{
  "n_layer": 9,
  "d_model": 320,
  "n_experts": 128,
  "experts_per_token": 8,
  "d_expert": 64,
  "d_shared_expert": 0,
  "activation": "swiglu",
  "moe_layers": [1, 3, 5, 7],
  "router_score": "softmax",
  "normalize_top_k": false,
  "routed_scale": 1.0,
  "balance_loss": 0.00346,
  "balance_bias": false,
  "router_z_loss": 0.001,
  "router_noise": 0.3,
  "init_std_router": 0.0175,
  "lr_router": 0.00133,
  "n_head": 5,
  "n_kv_head": 1,
  "head_dim": 64,
  "vocab_size": 8192,
  "norm": "rmsnorm",
  "norm_place": "pre",
  "norm_eps": 1e-05,
  "positions": "rope",
  "rope_base": 10000.0,
  "rope_fraction": 1.0,
  "qk_norm": true,
  "attn_scale": 0.195,
  "tie_embeddings": false,
  "parallel_block": false,
  "init": "normal",
  "init_std_qkv": 0.0397,
  "init_std_o": 0.00936,
  "init_std_up": 0.0397,
  "init_std_down": 0.00468,
  "optimizer": "muon_variant",
  "lr": 0.00816,
  "beta1": 0.9,
  "weight_decay": 0.023,
  "lr_head": 0.00798,
  "warmup_steps": 96,
  "schedule": "wsd",
  "decay_fraction": 0.448,
  "decay_shape": "linear",
  "final_lr_fraction": 0.05,
  "batch_tokens": 131072,
  "seq_len": 1024,
  "doc_mask": true,
  "train_tokens": 599800000,
  "steps": 4577,
  "dataset": "wikipedia_en"
}
Below are experts of layer 5 (counted from 0) of a mixture-of-experts language model. Rows are named gate (a neuron's input weights, with its number), up (a neuron's input weights, with its number) and show model dimensions 0-39. Each number is 500 + 25 x the weight over its row's rms, rounded and kept within 0 to 999. Numbers have three digits each.
Before each expert's rows: a language model's description of what the expert responds to. This comes from a sample of Wikipedia text that the model never trained on.

# expert 39
Determiners before nouns
gate0:513493497532549513537518516488504529563489532427487551521483526503543496525489537496496455484557499500474488500549510516
up0:551543486523514482521501526487496510474469506502516458522513478527455527493465511507519506513495491478518494477481544507
gate1:494482509524511542523496524528482468507503508504454526487532496511510477508413494509520489469510527488490498490547476508
up1:482497509507492533521522497517501494534479460502483492521529543493467453481493520527484505511524533519485502486477531505
gate2:503520510513563482533492537504519516499516499476455510520496463515488497490490521499486500508471530535527478451488471471
up2:485505467471500523516537556512501481488500505519489492474454482481482498465491501473501518471546491495505443497502450521
gate3:543470481514546520501491517542536488457476480483539524460522512494545514476495462507516506477520522517487532530528530523
up3:468521522500503448477516481496503525487517445527465488487484514464487481499465530523491523503504515516502529530512457500
gate4:469513507517494511482478501517504472507493475493525500471501484513477502517512519489490480507478552512525486438472550501
up4:556470516485522474453509488497519494491530523503461506470528514506527512474492473537466503518479480508564539483553484478
gate5:515476459514521470499498483484489447509493485459500503500489476518506444515485510496521497549522517454547543506530541511
up5:522482509489492510510527524560504490507463456497481515541530541518516483515511478520484544473489539536497504527484501499
gate6:492454503508481508504509470516510501494465461484469491554489491547502470565460488523489527502480523513541442525510518541
up6:511521489477515534509521534466501524465521484519527495494519524482490520501494492510499525472510486504494532499491487442
gate7:513556515505492501515465519507476467522504498491472519520494497511498468517538512493512490499496494497448508438526539510
up7:506506514488480513513495475479482535486483502514501519447520503507474497497472502523507484488492483483506536546508502471
gate8:504504471528480479479518452545510492488536521475540474487551537497488478494497448507500465501500489523491485501519480470
up8:497464521511487481496527521491527506515496477527506536513487475526518518500516537497492454529512526498524453504444492484
gate9:489508471496486534515510538502488450535528514468472486510524502505472463510524489487507485509507506471507486461499502491
up9:444496468480507453503487498484515480488485538494515484510503516496537519535493487503501484466545524498500499531498429477
gate10:504513538537528478471475466535549497467450493477501481459512526499510504525499485508470478511490480530492498517500477497
up10:510528512455518485490493519494503551496459489478481517537478497464507529518499501501494514516537517527468480537523469456
gate11:497511493504533508543545488504519498530518518507550487507422465515498470565417494481529493485455529498518544506517487517
up11:509551483508507506537516509542514530521516492503536528497462474478488498496491517494461502485498525509492449464498504515
gate12:420521495514495505506529508468482504535514511513510452553472490504524491490492516467525532458496492493497505501499465487
up12:508504488504481498489510432509567519478507513532544518460514546513443486528522529542481520518550483530495474514543467506
gate13:503511508504507488518462477474526507479502523464485523496500500477500511503490466495494510506524489511492473532472501528
up13:473497525484526542488463504517550510509530470494459536505515501486504515501517503502476490560548466513508464505508511517
gate14:522502498484505476496502496555506514496430502484492495470491465468466486551484485487498469549501484496496484503496492524
up14:500500539498495496526492521511490492476526483503498504458500519511512491524523427531483523509508479499497500506536495472
gate15:479551494499478505507496506519490497517530492506450493506487456521519520487467519493519492544478535484537484509511501548
up15:504482508561490461497498537456485482481484518474523481495489477476469460529477488485478539515535484479487533462529526465
gate16:505496505473506547520483522502442525492529525497512533524475486489497476506472485512451531512474484535514539524504512480
up16:533521503483464518448524518470482502550517492457492461476509494473487493525545518521549526526471492531437520509488516519
gate17:515514477544507491492546469529489584486463540482457526474530491490512498521539528477498514511531518450482472521482489515
up17:466513471505538529472481545506504474502503469486514513492523474507475494486461498524502518469481513500493561472512470538
gate18:524464536537508531534539548472478521486461486499486504500505459505507522493491522517479500455505481470475491518464501540
up18:498489506515528475491468497525462467519496493534472534475500565467494485511500480463539474507516492522473505483561520481
gate19:474482511495458461546521500491466484506420522457493487501446488507484505496462473489472492498482462469505535466498511538
up19:506491476450479525541464526485502491505491501468517470513473510487514519522474473502513531521515473462481523499465477488
gate20:468465514486470500520472503464524560549512522459489470442483510528508497477471503486532499504514479523448485464507516480
up20:490500480468467499466534469518495491485468501486423507450516458474501458512516562532503471440453461476514506515517527463
gate21:525480511536488512490531538464513495521553544485449511510475493479527527471480470509522509529530508517502479462510465466
up21:472493542505441495525509479500493460501481475530549506496452461497496476507469535477491501464486513471524513499483490506
gate22:502503481458523509481502508526506481531456523486499496545529504501535497512482519474478518467516473489503480466516506506
up22:530537533465471466532467517555474498494542479486466471565489492532479497533485518528551505469471487538525507508496558481

# expert 60
Determiners and quantity words
gate0:508506543538515497510514525520518510530510464509518473514541537518488491514482486514531520530485524536514484484509515504
up0:466478473528521471496498495501520481465529519490519442507511557491498516484522534539514477494490539521525509516512546511
gate1:526466489527521492490521481529476472509466511481466463508494479496533502518481464497589474527502464523531525529484502495
up1:490522534481483498508504524507464537509498482514549517477509499519497461494491529521447487513525487469466527512492498474
gate2:517486552542462540549475489538507509519494512471480492462529515483497480520514499463521514533488490500490515527489501507
up2:478530487490457530516471485456485514428469514476431507480486519471513502488475509472474536470449467444498492503497537481
gate3:485503497514473514472462485517482517499491501504487479508510479476474490523493486469548526486480466488548468506514537527
up3:515521487487505489523466490526503492504498515503482515456509519536483531492481519578455449500483530531501497505503489492
gate4:505497541491469517481539462528491525517487514489488499463545506495468516498505515488477483521513544465470524552473520519
up4:504508528501486476517540458513518499440455465525512467505497482496485451439511498501453473533488459483477483522485516558
gate5:532512509498514510470488546486443507482495495494494444559510482504520492500498419527474464514473480498546496507511507492
up5:497523513450544479495495514506515532485467455506532470462532535469486501449470490511461455511502469506499485465513516474
gate6:496517494474484538511458441473495466457493470461533532520510475561456510468507514478460466511498465510513490487479528493
up6:476485463491522506542475464480475468499515474479516523580536497481488488489551510525486472500488500503509488503503528482
gate7:518470516480501483539541455491523478501478517513476550440476503536490461511495500518501527444465514492510509510498514454
up7:509447497498499506465498493495547522523488474480485502467471489500529496510522469551491506491503490533555478500522514452
gate8:537539535498501540447526467481508492501455498471524524497554520484483544548481451483509538541514473486483532506562439502
up8:519461498522475521523508526521494472517517513547475480480471473513497553500510483436474486477526485502532501487496544511
gate9:509455493497529470519501497484479509512480541504519535465501513478439497457485530498466475490525486432495485454533467477
up9:492500533522463493524527532442478500488504455504440525474515505487544529514508520522511512491491548494538505529448497529
gate10:509501523503450496467491466450490522510496499485515494520489500443498502498522489468524497497529492506487472493529515534
up10:505531497516528503466464440489503549526502547519453498475493500507495498505461495562531528508435475513500466469502520509
gate11:480516455471531465507524527530482515516480464498474493511540475459474474486466530508487495486516450508516491464520534488
up11:510502523481474502500464486509530522515503467493515525462533540496485467498486510516512508474499491529558472471490533418
gate12:453518461530554529512532517498439492506524535473477513511482484522526510475490483466471487499503519471463547487534529478
up12:531509510517553504482452487512473509540470517512472494495527498489453425491482465487469484485479496523460503473457542536
gate13:538491485492473470479465454488507501474509454499506543522525514517487477473519529485535514505461515510511522532512506498
up13:521467527518516508509498531494487511497488549497506501515440477480477506514500506488502522530513520481470449498483460493
gate14:533499517497469512523524532510469510487538480517541496503515495547574493505497512529512521530479506494551491494557518518
up14:483488530465498491491481512468463494480497485483471552468510505506468493495514532491501505514493508515514521482465457456
gate15:506498484525462487519490515502490456489509457500518438490501507520527481537536523549468521475479520493477510538516519501
up15:490532524479489467501504501498444505551495504511499492462518455482550466542499510508501488516506555494515487517499520492
gate16:510494509515500474509532505513503453490454490499510556512485515465504518531499506553474442516496476499444497521483553534
up16:534479528546524504553493496500511511481458476457509533502480547483500521555508465536533474507480482470483494513472531526
gate17:494449517531532502464518507482533556492450523481496502474477536491484462483492484497454418506433481506455503496537503495
up17:499503512517536512503496561494510469473466499499504468506480477513512477472486490500467501480504491501517482481485487473
gate18:500497478492462512493523520516514478526520516527490497514510527505527509495473502503500512481515478541540494517529516480
up18:506491470518489505491516464492500549490478472497484478517499481504489468514484494487510577502514506490503485512512481460
gate19:519504445488485543514461479526521504512491521474522541517554518509553436549516468478513494458511449518464482518504513481
up19:463510520461513474511474526494487498470508462492500523514505476483476500479501500480518473494495509506479494469533476504
gate20:514475509487465491526488518495559493498472463553483515485508528469499516480511503492507524470488505541542506499497524518
up20:468497473539509514506475480492451518497491499493516519493499490523487488523513509479467532472507542451449482482482533483
gate21:505549515483486531527520547494508499504514500502500486514475538479509508488533507539520545487464480479546528489458507478
up21:515543495503540489486465449492476480502489511548469532514504488505458496479479485467504506470502544504509472544561454487
gate22:526512490497489485497488486496513485531513469501481529520462499483509547524514526531495506494459500526511530487549497504
up22:516492530503494478519525492512483507476536491510510507504445523474533530513469473538507483543483501526494518517535514513

# expert 16
Sports and position nouns
gate0:476511448530505502494506486511464540477531483542506460478511539471476510490458497498515528506537504483491468505470475506
up0:517515469535499508491487504519468518484535490534503518480530473505515459506497449489502521505528513510526493481478492486
gate1:492500506514520499536497517478532473479515542520514498486501488496519506516513463511479470497514514504504481444513515532
up1:445517492570507501470534528453491510496490485492484557483518527514478497469508529480513498475501500522485492518482429489
gate2:510490499494525466512527480498447521478487497495497464550485515476508497521529512464539525514484495533480446504504495519
up2:504488472532534508513580518507495481478488540503438451539487488484532534499490496494521478469467551499475484524510476481
gate3:512491510488497497502514507503516493519496555519533459482510550463503520477495521465518484497492506511473548542516476469
up3:472555481501535479544509486503489464496504508511485482542487491466486475513515453527449483492481521519487494473472521496
gate4:551512480460488513520555501497495500517510507460491481483548502503525525519481514550470476479498528484476549498533496528
up4:546529506493500501492476487516535499514517469518443468523497551479482517509486537492522519507487482494522503483470508523
gate5:496451518492474505534466497499484485496502483525471505447486492471522491479517513540454533513468451511469474522524492488
up5:542503524522456518525528550491486460496479459504487509509455496477553513468513507494504498524480478499447521477497498520
gate6:485509466501519524461491508511506469501521501527487465523518443464526554503506509535492461501529545507483480490520522524
up6:518492542526503521498500498503468529500479541525537485480505495479477530466484486473514459480470482459503512488431464480
gate7:503519539513503489489526529471487492479528478508485506489506523492579502498478534530502476490463522534479538504497507503
up7:492513489475485496503474549465552510517547517480493506495535510498518501520506493520466516517536464510473540484486511509
gate8:513509489477505513476509512534528482503474523457511464492527501485475514488536520467501451453486500516506531495533506519
up8:505459476495540489521491484478494507511473525497524465497510525525485490463540458524529458487520473476478534563476487489
gate9:541510525484456512544485514454494536495543485477482529488509489485490502464511481465524517473527496504546470487538502512
up9:508479495468490533541505468507497532470524498569508527476493555491496464487503499497524519473466504510454489482505498569
gate10:521526494522531523450483498486505525504470492489460487536505525464502514480490514439512510514540492455552482495499508467
up10:472504514487503482545520511499495499522525514531480492519494465531505485479493507515531503462444511538493540523499496523
gate11:534517563500475486520474506498475512451502479486480489479518524457488498476542487481490487519453505512450521497533497491
up11:511503503470511506472506512487498458456499544506491508475525502452515524505507517533541527500524512448516502498522517481
gate12:491477506515510574539486548532518454529476506480476484481520492507477506453493557523505491537479484508511498531508494515
up12:547499474515489512501508475474500491469527474517513544521460472495464493498518510454467479489468514471484509414490502532
gate13:485505512475513515508466486488502540519477533455498528490582462519515465510489540523520522525487496519499505521517480531
up13:472529529516504486456514524468499534551505510486494484473499519512532412479502439520491500469530487516464506524484516474
gate14:478517493520542501454452530464519535493480558490492497563519544497494501507553504515512551504502512449497521512578494467
up14:469486499478476491533470499526492488456506536441490498523504489463529492455475501470479538456483516549479496481489527459
gate15:504508499538464481514512513462495487491532472526485543514513498527494514518500503426501489510487522494498527526507531509
up15:488492497512468470489463515485494486536530478505520470517500480506460512492508449454409480532464489525504475489510478475
gate16:535528494523475467515544497461505478500469547518490485526519509519511542500492492496470517529500490506491504499515466480
up16:447519536504512528498526514490499538473560487543491479460474507522508490515537464468487479473506514474478487496527512486
gate17:506541514508528506497542528483490484485479479528514509522510491492504518503494478493487479500521471514523505495482453474
up17:502523456468558486516503504468514492506523501470516530484470469505490553470471475460512470453503466543525500525483560491
gate18:530513549516467476481529516534558521530485520494498512491520501492528495474470546527486494495471527524498529500490503538
up18:526537477440511485451550524469474527463480501499484520521477533489517531458493527471475495527478542487511433490535498516
gate19:511477501540472514487473527534510445505463456547505529509494489553477489522516480509547531583450480525529480506482478501
up19:487479481500499483522502500484543475501566503468506459491535528508515513491504490499485505503501528489541541501563499501
gate20:529503508467449504502542492476543474493494493511459485492460541510479501465548546486472471488509489476513483496521494479
up20:475502474521469529513498514488501469448542492518467517471511502474481530483489481468501504463498453504502508524518552528
gate21:499524464457507528497527528486459523527452529513491508487493540494502511490537495500501480510532520499535494487451489479
up21:475484491521479511543523514501566475511442492485550504489505472477525477526479522526540493471532488523521470519495502487
gate22:493513500493558451522492491512467530524502484543559501467527511549473449453492488473492502520492490515501533447489495489
up22:518499453471499470499445493501484510498478457540494475531476505513516568530516567533520528451489472498490530529514486506

# expert 12
Adjectives and adjective endings
gate0:501511479556524495562466521470477484473500487520479531494502521503504463491459477526513522442503525463532498518518477512
up0:522476465500543472481519509497500534499490539498477513510456493499537508507507529500485530498502495476508483483490484502
gate1:470566495534497519538538489474490491473479488534529477510512493526493474481449520496510484521533483462480514519492517503
up1:484513453548523509501541462498470501510499522513499486548571533549532514479528474464486475463495497485484515471489471511
gate2:453573462502526491512468442495497509471531461510497492503473500466572505459522483492506525480436458538491503553500497529
up2:504508505486514487510448523503550504494493560527545489494494490517477483516480488483526482573534507507529456519480503460
gate3:483537493470496499530535533481463460543501538477488501508508500501436547471531506504479489505473490502498517501502470515
up3:530492421499463478482465463480524498493505475523493436518489477495511502470463517473515523476491460478429518507510496526
gate4:507510493469504502524478516493465463488505514481489468503498545506553473514444481508507492450508476512453495522522502529
up4:476518518511493460474507511522497517497517506519453526470504503499494451481517490448469530488510507486502509453491556483
gate5:520528456444499481515488514487461516506494517474473511496466475492558500492483564522484501443500496524500532518544499532
up5:478478509482498512500537512479503507443505546498496520495539530506526497524513488497509503507534517551499469512522466512
gate6:483517524504481530485511505503473511483450488493513523486490496480508476497488514458542560483488476483469470510487512498
up6:499504506514481468516477508508497488476454498506523455495493554507499488498474513484523480477520511498492498500468526507
gate7:495470548467498475448502455469540586544513508484524509515489512508465507517481467475473549519526522490525531493518454533
up7:508502498528462507485519518516508502484515484532506509459510502549486504479534462510500482470523486503487510495477460505
gate8:506503509492544483517504529529525438479542551477508549485500488448472455516466467486548499494505514477463495514443539493
up8:488470453516479485517495487459531503477470493511429474512506495506514467479513472485485507501478501473466516506500468481
gate9:468503447478472532461491506466516533482511487428527519494523491505524494529507481468523496496460526496491451467513500495
up9:510531517530485506510531487537506517516496480579481490525480528501548526530511505537551510486553471520520499565515506506
gate10:512512488511475536528480481498517481550554433516528503492477522506481479506492518468510481489563507487494502490500454468
up10:514509436480510482559497563496495506501539510524460470497431509493507480510466529501464507512542474464482489454512516503
gate11:513461510517521504533515506523490461500530497487509514424512530463505471482477516487546487511525507491498503523476514496
up11:530462520516489473499504509537538497537522493466481465450570545520504479508534484500528501553485525516559520488494501507
gate12:497524516523470500516493495507465511536497510517472502537492503528466488494508513482519466510495513529506497522522490501
up12:519507476529494492504492462484531476514429522441527520494479468535485504506482566496513527507509497497508467449502513472
gate13:506491514487560524505508500518487496516478495460495496517497520532492481502505469466521507502553484508498536504475475481
up13:517544443522503500449495468513487551490513524456544482449444513447476512513473477511501492449502468452490487515471498515
gate14:522437479517484550496522514469466482529504521492500548514464530503480464481465485510491495472519509522521507493523517484
up14:472495498469512457496487516503527478450513500525496454464525475481499487512497501496502471525468525486482448509486515508
gate15:496473507504484482486510515502521510479561490498476523496481527514533508519458473477485506484492457472457467448555479486
up15:473508480465485484528510488498483481474538519465560525486512491518558519487524509493481530485528493476484481514510509493
gate16:485525493511477473487509472520476530475478446510504439465483507519506555521538499477460480522512457515492497497554468482
up16:506487496463551507491483495526487518508529497479532475534498505468459486468463506500551512512544551465535491527501447517
gate17:515496512478470491526510479500521538489526519482526514500478518461436529519472461502509506496534470560486506538502527517
up17:516480533528516482461518505496551497511505505493500473478483523504475489472463450489505514560528538516474510492512506517
gate18:520515484483475505476508526487438468516488524516503517512501471534495497492524516500484497512531486492476492471462508499
up18:466479489544540472464459513545469519442463475483485517526512509489487482490471510514535528522516507487500481482543467523
gate19:475502540480505486542477470517499526516489473534467549520489536511523489468494483551505511472478513479505524518546490508
up19:494534515500523503503508479460503502491531485482487505502483502476482482478465506497490454489457531501488491468490500526
gate20:509491509510518491478476522573545538459476472491482455484529525472536507512490494509488529512499493547521515488502487502
up20:447500475507507539544530456485545520493482454544492512519492510504460510508499497472496539477475509505503515500487457494
gate21:551520530478465467476506507480513473461514511513504479474486492512520485536474508546516504513507486517525503503482537500
up21:442517504507485522497486519502505487527484473531531469490497495492511493502532443513526525506490512508509492520494520491
gate22:499510492477437517501498529505531502518503527475488495507513524512508485476508536539478494496481509505511486527448566483
up22:503490525462441512498514475523488496493499528501461519498528547513537537510497511508453503493496456514474516524467444468

# expert 57
Participles after be
gate0:485487550504542530528481480508542498455492489534476503507462486528479501499481567491469518502509512538493561525489534544
up0:462516516467483515540429504493503542503464462485485495498491487531513526509485501538479485518499530507507489535459458522
gate1:487538525504524542519458501533470505464494490503480532505538523461513473463449481530472547497448493510493476509488529487
up1:498465538565477528454524523476481563482477480535465490475493481507471468501493541417485466487535480469463498489506516545
gate2:517483537497493491491480477504495511480443529501499474526475469462500433512521526482498511549477474519483523527511531515
up2:466529463508492494481524495465498467462490471449529490491526495473481445462505591484512490504484480488526508501499486489
gate3:482545503539478481483432512538502478482499534504512476547515506514488475488491495501490525528460523510486501512479539483
up3:523520427489447536494470513521451524473530521518482446525506529498454475508456549509513535530520494495492479525488473487
gate4:514507535492494524498531525522514506436507496479479514482503501522539499545534498512507492499524524478513471529486487476
up4:494519499519495543509496461512447525526477476460506459506487476514436506486487524493452508508513512474511500536524531474
gate5:493520496481515538503492504494506484534497492481481475492537500468449504513486521467497457506481520508521547518515492430
up5:512489505483520501518496478516488480484559477471476496455533512520490485508513506493478547519510511481528488525510494482
gate6:558492495535473490487462507556460514510451500465465487518532507538507510559532484498546498503492513476479521517489540519
up6:501481503506502416463498480495559499534478449545481535530444527482508483461504494473502524474490467520481453463519493476
gate7:503486469494505515499450509510496487487542462504495578498525503458504499512525493454509541501485469531457520493514514495
up7:510541546506498510456495501521478529536482501548471499515473505505462522504501482513514516531502499491516491505524504493
gate8:486486493477526539525503488488513465492468501497498493461508513440507522488527467529520496531462499425466525491515538478
up8:478448498535510473488514540489493497491502527488504468512480541468481477472493497551480542508499492481488470511526468511
gate9:500480495492550531470531521525509494465473499527467492525482495532510491519462475506539531480489497464513465487537523508
up9:480499535506511498477519516514507487528472484486535509508529495455475505479485487474492474505480529485529532536472468525
gate10:507484512537521463523480499542510522481509478504467524463492485488504468532531503489492526515490487525469511498506443507
up10:479514538466472505507497501531497463523478486496506489460494490476514459479516521458558541487502501523505480522496537442
gate11:473451490496516520522536497500496495494512566504467480485488476516457472486461475523529481451492474497505517489505520550
up11:542460485490509456504518445511524465545498522528507499502484508514474521507550525508512483518510464488520506439471520507
gate12:490482461478535472503475480553486497534479480478506489515476499507485522515521515502483502529516529509543503518494486516
up12:538522552488511523521509445465516502496480524520510511504501503528498507497484505478499476483487550501514485508493549493
gate13:485479500475534543510522484550509483507442525507451511511474514516487549458484516460473450505480501486507519498500526486
up13:517484514526521497518497501500506496522543492486508477516524495500512511518502480560510527483511457506483493520535481504
gate14:512507503524461509511492500487523456501515465474524498561501543483487534489485507519485496477556516553520530480487514520
up14:475501511518492471518459504502477490512502493463491504526449487524513512511504509514556478504532496532464564505462538503
gate15:488519536475519543551499520492491522474524516536454504480467487493479512469479475504512541529527520509470540514506504518
up15:481490496528510462475505511503549481502519499494493495513491492553502480519452490484495492509509534483505502480487530569
gate16:478507478487513513510516459491472475472476473472496510536482513524497532474507469490491431501543529477534467529510546493
up16:520495472470469504475533494512487531462507498467509533493492489512459512456532513518484477500537473506527471546514514537
gate17:495518447510484517519489528461505462487469505472472533545480521433502503525479523511500534506519537495503504506492521560
up17:506483525504497495556521517508499508522517477481458487484503490484503490491497532511488477557490515546546541536448533487
gate18:490534480451486544496506496510479546459492527498483507515495544489517513540477506522500552460499519448504491508511521502
up18:547507479525496480499489463480531514471476506477463511532492490529503497441530516487516488461495491550550509510526490519
gate19:506496476481467515516499491537454539511488509495482498503518466517520463531504469471472497540503500544500505487526547481
up19:488490513498514501516504510481505477466507515481486508495528510493519498456501487516503508507468551488550488539489503526
gate20:548518566525520513478513471494496486494470501489471503509504543502517485497520476556473497515488481498525496479513525519
up20:491557475518459472488482521521519498484479525483492459502479510495511498507421510464509493504500507495492518544488488475
gate21:475534522493498504502500533477479504529480492439497504489481489481477540500479561462499504520528521463537516493543563469
up21:515505459506497512524539517486520478490493506508495471487514478509504457507479505518452513484499511472501468476472501510
gate22:448508521496460518477515495474496494513462488489512533475469484472456468505527483472563550476479531484475469483546566507
up22:512482505557485476442485502455479507515482506513493464505511447487522496502526474492514493467493505448486522466483468490

# expert 35
Articles and determiners
gate0:515440449523497469505514523516473479552503504531501492445483508543492486495503510484501501537477499504509442504518504507
up0:518495483504493474470521541499490485502526487483493496490512499524466493486502520498495512504521513490488514544477537532
gate1:517481530510505524464526529534494511528520524495479540551474512492546480545472484515497526507516503509489509493527545545
up1:506460508499463478477483509495487497460534487532473517467522511511485519487458520471523501522436495511511494506512546504
gate2:520508521477517515464492512533510525501487506547479493486485501471500552492541461504526503538505446476498513468533474525
up2:491537472493498482521493497460498498482506517471488478497544518496506481536501504473484497479524519507484523498515499540
gate3:519487524509516483465458520502515544514488557525496457497508532465521544525457494486524482482464506449484449481521513528
up3:496502473501544472503459549517547489514467503513529514454493524503474520459480472478513460472469515428473447471504503535
gate4:492535534490497506535518529491494463494460531453479450515506503481471501502528516548512483489486493512500491523503533524
up4:529451453466457508477519480504495521509533515538488525470455515533523464456497481453443496477523487495493518474520481510
gate5:515482490533484478487519488504495511498487525488462479455468499517546523474448507500498499513494478495499502527529493541
up5:499460503487502454503471485499502529479513503522557503499482484543495517456484499452485486547491475460488519470494481468
gate6:506506461526491500527499536470496512451500491455527497493486476500512512488499519512508507513487493475528487468512482485
up6:509531507497487520487470542497480525471478444500499448501505488502467463529499509523503521509479490507543484500431537531
gate7:450511509528527483507520497512540560537502445503461469536481490527528507496504490494509526503508532501476495519506510472
up7:504548479495499519472536525513487536516515484441525486473494498497508514501517483513493472499526542530482508510498531510
gate8:510516458493484496506523489485498456510530551504510519498492505485498468512524507510482517474495512477519510543481504506
up8:492460487511493511482559498479501550518483478485529463476483518540528539480557498537533495458490493485489478473483498548
gate9:522462477501464479506483498497526477534453527509481485483532505530493480488498515536507472474532507478461546495522516498
up9:508481516493449489507520478479515515474468507491469482456474512511555491471459517468484509463485503452554475522527522523
gate10:473497506509495440500529490507506477474486447504488491509493522494497447483487514533521514497497546485484503530507483480
up10:473524507474456485477477486466479479488486509469502503506476491493460501503471557520554515451498516510494497490553482503
gate11:517470512485495504522464495498491492515564461539501509507455494488520541506478513506522530510523481491503520541479474484
up11:493534525560504506496489516505525499482471472493478510459557490505470486468459468544475529478506525505485486506459480490
gate12:497509493560522493509492499514436497516464471527520489525531510481469489475497456506526488471484539557509484520483459519
up12:514538507496495507515503519516499506514515486510500548532470499466517521535509477462495526492465444488525517517519508498
gate13:473501468481539515509496502490448503467542462517501510530500477496510439473471516482462485489494548448512469477489461488
up13:487477541491527509531523493478503502488492466511493459524455485479491488557495530497481477509473494457497475491519519514
gate14:538485487491465510499551503470456514456528570511471524492511490524514468507523517533490527489445524474516532470506466545
up14:485493523536481499522538526460506496508490528532464503510501547509515493487473465452471508479460521482529479498499523487
gate15:493523501483472468491490469493514519474477457472533489466521487513519517472481547527527539448465501551523467464453536499
up15:478528506463519478457469537474512526533513536513514527508500536526476511503441504452441489524548489466513481492493449489
gate16:514503455460515469507499516536474486532529474467496462494514504484502509499528502471500474527558478501479514472497478480
up16:467482489502490443459516447500529494464450526463499510469504526545475514494481484508496492486555486521464522500524475480
gate17:503502520523482516472526491529454483481525519489503519484526457467473440522547523510502528500467524482542525467476474462
up17:519479515465510481485481468549507527493451464471507511522439479466483551460536469490507512519506487529483490512452526531
gate18:488501538482509482456476510503504549509539533487480475520505505496485502528494512475459480505477466482512511463514525515
up18:524529508462511497471520505484484501492514493529499490483480498499514467508445530495504526490521462474524518512499509486
gate19:480497495505501456469522510501532522543525518498481491519485535520510489504505542492519504482494487487518483458487500498
up19:530488495465478533525510538498490480455492478500576517510518514443509515454475486556521485502464523537534490468514522501
gate20:467492509504534520440470561526501532528499474478514484509545468444522475480505497528539509500467518504510508501455476492
up20:552526508561481490480502471502476507489451504537486544504451552527505546492504492472497504517473488520461491526494532506
gate21:489516493513477514518507505522477509492526494520468531466492529490550494533513520477474494494480506505491546503556512506
up21:526529491517534482494516489507504475491479551523509527499481483501507507522480506497447470515507548491543508508516452473
gate22:453544499479552565464511531485474496490444504497474499524519488445492510502521537511506495517515445469524495540496496487
up22:519516426470510536472484530477497521493494487507466475526490450479523531479473525558501520514523473473531482509505510473